{"normalize_top_k": true, "final_lr_fraction": 0.0, "seq_len": 1024, "steps": 5713}
Below are experts of layer 5 (counted from 0) of a mixture-of-experts language model. Rows are named router (the router's row for the expert), down (a neuron's output weights, with its number) and show model dimensions 0-191. Each number is 500 + 50 x the weight over its row's rms, rounded and kept within 0 to 999. Numbers have three digits each.
After each expert's rows: a language model's description of what the expert responds to. This comes from a sample of Wikipedia text that the model never trained on.

# expert 13
router:512581507485376498392427482481499512397552540465512469512515441461493472511482466484664482514468528505472474534475467602589483536468403580488538402497392504434510521528468494520501491404486630554533558560486476443450493481525531474511488508479492509471431611539488487480593439509495500565517524537492482438468573606432481512514473439526397484524494636521510500403524454492543482445506573469610541485494494448485510484511539570486516507531495453580463465498530538506513469471514465452528496641527607529557584488478513475538496510511543470523343484506491495485498495412483391534
down0:388537561421546457410465472474435519484519524490523547437501568443502503494538572552393493388573514453428419557518507494552481554502491406453512492517469492546509532503472473489526505486529486429505489399554513504474478418406485537513494483427551572476490473555467487591480565527483554531437457536524503547487494578473496541518442549505576551505541559461518555416500605507457491553453453487430491559488434584494517480502508462393500588603440520408522411460502518563476517557535417466529524498424520441509547488562484432541562403441518537496567628443578602605588505499491494492
It responds to: Header and category words in election tables, sports tables and infoboxes, such as Party, Division, District, Career, External IDs.

# expert 28
router:523459527536554459547522501399537472441458472505520553479460431530559496496530469514464479469418392527435571538489495506549479481485476566468537434507509477604473497526501538474527523542473456619530560501457467500445577533620468415488569491646452511542372537499481495468509526462511532415520498502572493475459469664449522480534511509539533547475467631568618497444465563506504489551498465461453528503537468435535331465556510480519490515526529493609365538598465502474502496505466536503481503598471473461440552535527495415503466489498490361492480527452492515536547526520450516470
down0:442568594418530437522499498438451443406486497551510566465591564509478545426498543507435532477510440498481540536437501605497399496543528446453528350508500471563488554481423493502481489500522469378427532482495476495493476506469514478527492554518536483470622525547428473558478491507404539436436441480465518512471526508461525644389477498494517466555529550536461549511493531509550513557500487516436506517527412552531468466491527523396514624536420435507538432466486454505384444458601471455490412446497566541498517457523555414510602476458517465481561627489496514536564483574508505501
It responds to: Single capital or lowercase letters beginning names and words, such as T(artu), S(ebastián), Z(enit); also en dashes in year ranges.

# expert 36
router:490581535486540494493487487433512467543398537532530496469504424548444474594550429519664503544458539401540474585508526526486504389511536466473488486549562547483536511522496479498436367502502507468436522530571484513592551530492526553533524500550527568488421504463496566568497542476483411567486560504494526476454499483346517442497522490439421496518477716518480483447451553499490463432508580478479499445440434475501392522564485387484483455496511469535460467514525504516522528514515438476509455496496483494430494477525451321470511512493561455527421486473503511511498424472582433536
down0:469570581505474539435560529492485459431465478562483499414508567545441524510488539525521414421439503521423566524439502548504435506480542397407550442561449501562528543538477525489442539483500548424442546497549441451586510523413486454566573535471580436514501534463456414520506440560432529518437476509491465472531562473543512498487494484362467505518518662588418497454556516514582455512473419502539539527478436493532523532512485499354463616536408540474441522495546508525440466471619468479494503481493511484512531512511475483560546466470537511477535616396438513553581524558414496481
It responds to: Opening pieces of lowercase or capitalized words starting p, c, m, sp, comp, such as sp(ell), Comp(oser), exp(ensive), rem(oval).

# expert 30
router:533580522468470487473480477455402522510586468520531582500517392529500522536506488494491490455475507482482614492554464544580509516488533579509512459522468485509498509527481513480538468478541529603531494410493411522453646580528499479504555468474463515525447482467474545527550535550359455512502548549437482557482572583448466494512480510439528660495502511402562470348509558469607523469482571464520559509297487534458546497495606493500463511543568463522437491590471494517547462480512581526531496478521470446510449487499539500562504485570487462533565462512485491541464498546533354547
down0:479456532403554463506545497533469497468525575559510536463551604557482514522574513537469485450567479494488421602426509492469392510486549353484492516567468439609437510475440440502483524439525521387500582416559507422487528488423471478450508510497473511548554519551469483533520517536491560475509447545466505515507531541541531598479442521470482526508447614545483485456509533521464430564513472539432552517556446568560459492570467491368508548504459452472420483459520519527421463491586456481497520523531580507443584501502541447513624425445545522449550653482490479554519598542423502428
It responds to: Line breaks ending infobox fields, and opening parentheses fused with a letter, as in (Los Angeles, (age, (OCC); also lowercase word starts.

# expert 35
router:508457483535481527512482544538526443480476465512561571464488511534576483491526532648515514496521464558528497543536446510511522592470467502450540489511568506490503494482514530469576573512547546492438468535657511467516530510486492524529608523584568442555428552545640504576396499553445535457517495475434497520518658668555467495518468502496439528462515495532471491525495413483484497508481485513456582484510609465443521491481552504466484522533497477444364528486440547480466524537521576329570479395513561402417569458565494501546524519489530453461503507493483530538498418481555499450
down7:453440565507576468482427503486512472406440584527515472487541448482482551530475495453508517486451399502599567459445439462511477419482544538432468542475492490394468467536464563503555466534538599540481557514500492491412590473507550462434524570434504440520491459397499418529510506457530526486418524458454536501491581454474475559404450514499372403418576519512524586553523483476443506513563543488453480452405540580467449430481463545484468544527472480567582535468417513510547489522392450414511493480420461458425519462558435526443542522473492499474461459481513536503461356591437573552
It responds to: Double line breaks after sentences and before headings or list items, plus US place names and first names like Texas, Philadelphia, Arthur.

# expert 7
router:478475517634455493496429521489418488565494484668512531524489456574498465538517558584566486549469383472578560480442428499585483495526579473472452463530491484614540529517515482482466420460486506622558511417474454483522478506553522472488419519614505465532522419509481625479599488550503532552538470496494558484487609545487554521512525504457520574532481502422553476525499444479588500524505577468493503499476620401437518542539627502509511455569456525474530511477500489474461530507477561457513560470572601454585549418379490477530500485551514579534521521460487502465531535494437508514
down0:458552577498479516515455518528420503502578466532611452471524538511509513478476407505449461464536411502516462549458426484435488505489493563425474494559483460552541470526466525519466468448502570513497550506618473496514545463576518460548488528450495494426537532579477469605438533474454490463417534612555416596550498509554559544480465495437453532542615508486546513560471515530497493502454386483363554520557512563474505505457486563450468553551447488450482450389531507520479503412551447476429418416553564484519545494463577487520590548480552496495566605431481468507619580576419506434
It responds to: Possessive 's after names in song, album and show titles, plus title words like Your; also of, the, as mid-phrase.

# expert 34
router:517531517466520473526471522525454509501529438614550555505489492559474480468468443545474498512524326513542522589483497476497503566465521479467562505517365491478564488480507516523499497385521489587472546387448579525444487516478544424516454471576511484649400417488546610516463468615532516451513490500579513500535476452468496520511489475500499436449513644463472485447462588483465459518468476513491555533436451472447485454477552653504497479482497487507420515501414513521397493517468573522549539522464601430460567486515561446481461483568515496474424542496454508602522478372513516507
down0:503546559496460453486478480467436462550492438480518435495573561426443488473462552501477497404529466525449506557437578535497417537552497470462432428534423472510466485400479525517486453438473513458498568470586561417539516488490520490581457497525489551509528503457467534530492545447461502413418487576485558571601503503482518555417495467497479553545601550523561475501531481453535531541472479449379568536507501585430530514525484540355469613576429461477490475373483431555519541470494455443489423474531547556481581483491584446519551488477550430493575661503499509492534551611435493476
It responds to: Pieces of Arabic, Muslim and Asian names and common names such as Muhammad, Abd, Al-Wahda, Mary, Israel, plus pronouns us and him.

# expert 15
router:516444530576517518552454531448461508561585630481474608474482473517562473572496497548695461546473397492446495475508576572493521491532420454489477482439499508467467504523461527552407419537505539458556653448564398427455509392445490503433541487578470535510486454480479583555480502472493467592543519519468502431498460570538419538529476515506519523439506610404572450480476579519551488517515486517445513469479606476386420542584516544511501500556538472502516507408447485526520456506517504481523477490505538471457553538476464402484429492546551521459502464471472516522522446432437536532
down2:517525384466454510455564551444447434505513459522475607490470414507507417429497491468539567504500466522464601429503513521537464473453465476531493451532574423496475467511501458487472558483452465520502548555487502510478607544505525456527439506409562571451480482432641479512476494561496529553526447506543427448475530478503547524401478549556534500472441588427483581565473460432495481471486568590465445557585488574544515468401507412508540578561410442530517492578421471557617472530515432484542411418503465468547416553499409512434577529538574498460436565462413533500494493523501552485
It responds to: Verbs and relative words right after a subject or comma, such as has, have, states, which he, who, They.

# expert 14
router:518586495526408521541536488490452524476495478490410563520513459490428478359509504496521528547497543489601584503476455513658520610493479520481479478476418533417533540505469549477490531587467496409568519465412519566436445443509478485553511427538591436472461514532608572517463485548532521464524455496572452441458523498499478476506455484499527510463398498579446527542462417475490508421456463481509497462522601525555494523412505492492524492483530494599563431447535537482524466498472515532484510412521490457492657571548436394499440542641526551507444487495498488591475418411519479521
down0:483517491428541382511505539447519481520457429568497515530574533453532546461458604586500503423512456499445484591444504527552458494544476415426550461553481542467432559402486470510538483489517515382478584388551525529505512461450521524490508543455567478492604542522525508574472479523421536464427495521505501524534517557533448558437433473541493517530613621514520473472422559425544508544491466505358515450438457474553434472486511535393484581569434469355420485480442473511449458469544461465491440519545538514501584483513567490539536497454531497445471614481558540539528575547494495446
It responds to: Sentence-final periods, often fused with word endings like ers. and ation., and closing == or === of section headings.

# expert 24
router:496500544473466478474401469519455464491464499519558628530522431591501517443539466505475509428508439492429484602452449484466464461534468487508508541499506465434509535525529523538512572481537524600450534475528481334452545550508528424516571512499485548681532512595604600513505470515465436468517509416585525421446504627475476494457469481492398573502509477397505502514482447491556518446516480468601536508505619458411436534505467449480524503562554513435511505400521550499406509476468479528509488513503468536428554489465501374563519517487528495512524372467511494478543444511531497549
down0:484511529517500552502450512519448487455474524505550472556555504444495488464486518493518544389637566583536547584378486502526328577495480448373441425620425457532416552482442419441442492483472538395475561436598528445510524412507550510530557525445507535506513445555487474553517533507558587471457488474483459559496521463551578548466505492486533503553574553564518559529499543513478482460520484497483521447543417483518504499509492570423508551526494387464521503423489517461433523475567405458482486477482582486430568470463557460486546543503509533445540599507541577487467490577550464420
It responds to: Wiki heading markers like ==M and field labels after line breaks, such as "- Kingdom: Animalia", "- Best"; also National, Its.

# expert 25
router:489579518463566471431516513529550507522536539627498442513526495546539475532494493573474518443468531497435508585504430556648471470459558448471503515483440514537533516479495462513493471434548495536565497508495473540508543492512496467505591480449513538492421421642523498588598458488449634476504539570564491469454554596404473520465535486544523552336496498421430496480479568517520488503466486497542610447316486428523524479456589459510490469478460476555476504572510556486487520499479589450520507462528591513461507462355513578556490482475519501445501491456496478430550539521439532495
down4:494459475455515647501504561489522541540417525454483505474516543476470544464415501551469402489422582533520390460603488466560501533495455500545437542503468534442469466499502452546466577460513500412556394490476496545494544410480644487507402473513458451450456415450497435472470569581587439433499671534441504472489508505531505461430454449510519524442512441497514602474559540524553519578579546538490474463451546438517456537491547548511532521418472526500504446451514487508448476489529458535477554416565575534676529454537459534560536470431505465533509524466484466473484493491493467436
It responds to: Determiners and quantity words before nouns, such as the, one, this, the same, some, much, plus the digit 1 opening numbers.

# expert 23
router:509440473486410466568521536558480505449606460501550586508494489518452497526507503482567460458486534504641498501485567558553500515438492496484463485516547517459560508478512504490527455498504594576557501487612511488497512472529526529491495518514555507443551534464506616498460479485526579434492536535482512527533585501405449532456449436529476557495523573510506467345508573458475483538476474498543667503529606446544419489494516569516520348537499498547529525495528537496499472539533483385472526553563606469484532499521427416539383530476591407474471432469514532508503413440524353500
down0:436594493487552423457528436409475465446473522479502564413584553437496460525510515560560470434509494568501468571401510547470440522402460382428528493533499430547445497527438520439470436513467469456452613419546463451520498537509442536509518593495510518508627533551428476486478476506421585492416423535464472536513492574492495563479517460521515510471498616531523561468577556475522454500478456494435581533487501529465513413515521517400435594498514501446417460443526490456474531468540488402437479471537580515452478443478563450476536486469498497512610622467544525487590504602455510493
It responds to: Word stems awaiting -ing or -ation endings, such as earn, found, promot, continu, and institutional phrases like University of, Ministry of.

# expert 12
router:490634546482489500463552488481466523433496548486484519471517487537501467612496487650522475530504430523526621554419605590513525538512436455491486428438487507511547511504456477468563533625353568547547528468591497526515539534523480537515463501476511564534437496499459499443632439590393487526524519503571533538454564452483485500482469468523458490498497593511489477575460566506543456464526559471471563456318494501475367490517544618469488476542490476435485532481513554502456457519468469553472468459546526483588451529467447412506490498432488509535519491464506528573494415449451513516
down3:524596453558380457465519459547475522487562511501434513444472476496490456532445439520488443504490403436569497425470444512514484613500467505516616556511465494543469561518494475552483479385399441513418489458562386507468484413538541492510492478565438534548499512519470537505580443514488507449516492479485526514430435567596470550526470470513428461454359553416495515552448534521504527406418434538421522489429573526505521454525480498534422487446497571485486520372561467527469402531529571535421564483491469560461510389444460521611532422533548525514512423449486534491546514548495469483
It responds to: Digits, especially 0, in numeric table cells and figures, such as 0.0 or 1,643,073; also at, only, approximately before numbers.

# expert 17
router:482446500526393477600441461372482519480549461518527535510465558495481518558520504533541538561517459513505486585529593477485493411483487528477491544392511484552473505540487467545544386469537459586352504442584457503468511544543542495491567510592493520513402420489532526513635538549448459499533528459511511402467542518419308474493494465448483461498449506482466486370518527481478514565478549496448563328507622520389498477494513514511475493492516493508484468477504467504453471545466555510528525494507534488463452544326475496475485480495530529501527552488536514574504536532484505516
down0:415509519452527452495532469486453478459576515554513516459560519486464562520494569482474470400485457504552514587412565551516453552499433417458531401583490512570437550506423492524498435415539548493457569473555570436504527476474497457516540490531538505530685444531485574465443490522506564465438428499466548494509506464532500504387528528470459532585545532569467464471565523519490439498433459448409527491496508553570559483497525516362495613509464475485466475451410449455462513440523374410427465517509559456493550482522526510508592511459492426511558626503479501543485499567422464425
It responds to: Verbs of beginning, ending and releasing, such as began, started, opened, finished, was released, plus various word-ending pieces like -ired and -its.

# expert 47
router:533462483479499476459488502514450482513526539550512436474488576454572469571499476619591457474431491438533447485467550548461490589498558648521457458509401476469488513502537485493510491385438555459483594474572476525464494501462524530465507505570569542472439419547559585504419538531476480540525517496549473376493462526525521481522482413467358484572427488507452522482512580469502466457493616504562535519418478532500375518508659521493472524531519486547391535502484513479503542471511562547498509488518516453429435518416534506489503506484437391452433546520471493556524553358531567539
down1:564488516486503529555458529493524472577535531492465520397490448455502539466527479525453550445545524510508483511588517591502477528505524450501480538478579557579539456422532465485462577538574576549508577534469522487544436510581415535523471482501494482488473480505395504422493476509527505519580495475503540500576473462449471565509586478519571524403499471441540497460380544493459544560545493442479474479553453495584527490322362551489377439462484539414593519459513443539418548476591519483425559494478509498538399535468448592532519457443551613524474463554473435533543516530388456493
It responds to: Nouns and word pieces about places, states and institutions, such as government, water, railway, Middle East, Army, Paraguay.

# expert 29
router:523517532554405482478372547411539471374444564489545499507486554462492477471520507496519513485565519495574525497505514537475474559496526461500532435451404533501492493485530530540492530476531598507550484403492505503470451564572528445554604499584512481519540421493591512534581453524382520562501482464543513556454476606427482465517469489435355579544474603368468506400516623471518478462508606512557488456473555430478503523458578501511467464488522529489471496474507556498498524514517480403525519581504507462456485430340511450476544475614540504454533454519516509579534478499506566532
down0:439549546429599444555547469475491468480471563519539538397527592447462499611480493508513528390466482532436624565385548455518478543510524457425510447606517558516475489494432475501468396478522572390501608452575536433477526521494532531496473538501578489460577538525499473564454520521483543394429490536539445504527533462551524500405501499466513577608543563544466550488550480493533459501448470501479532482550398468439508508408541510360495521528454511474467546487492516556434559456592498449483493513580570461462500483492510476588510604502525484513518632493508532495562538551484480493
It responds to: Adjectives and endings in descriptive phrases after a or an, such as Greek, prominent, professor, American, contemporary, and pieces like -ful, -ered.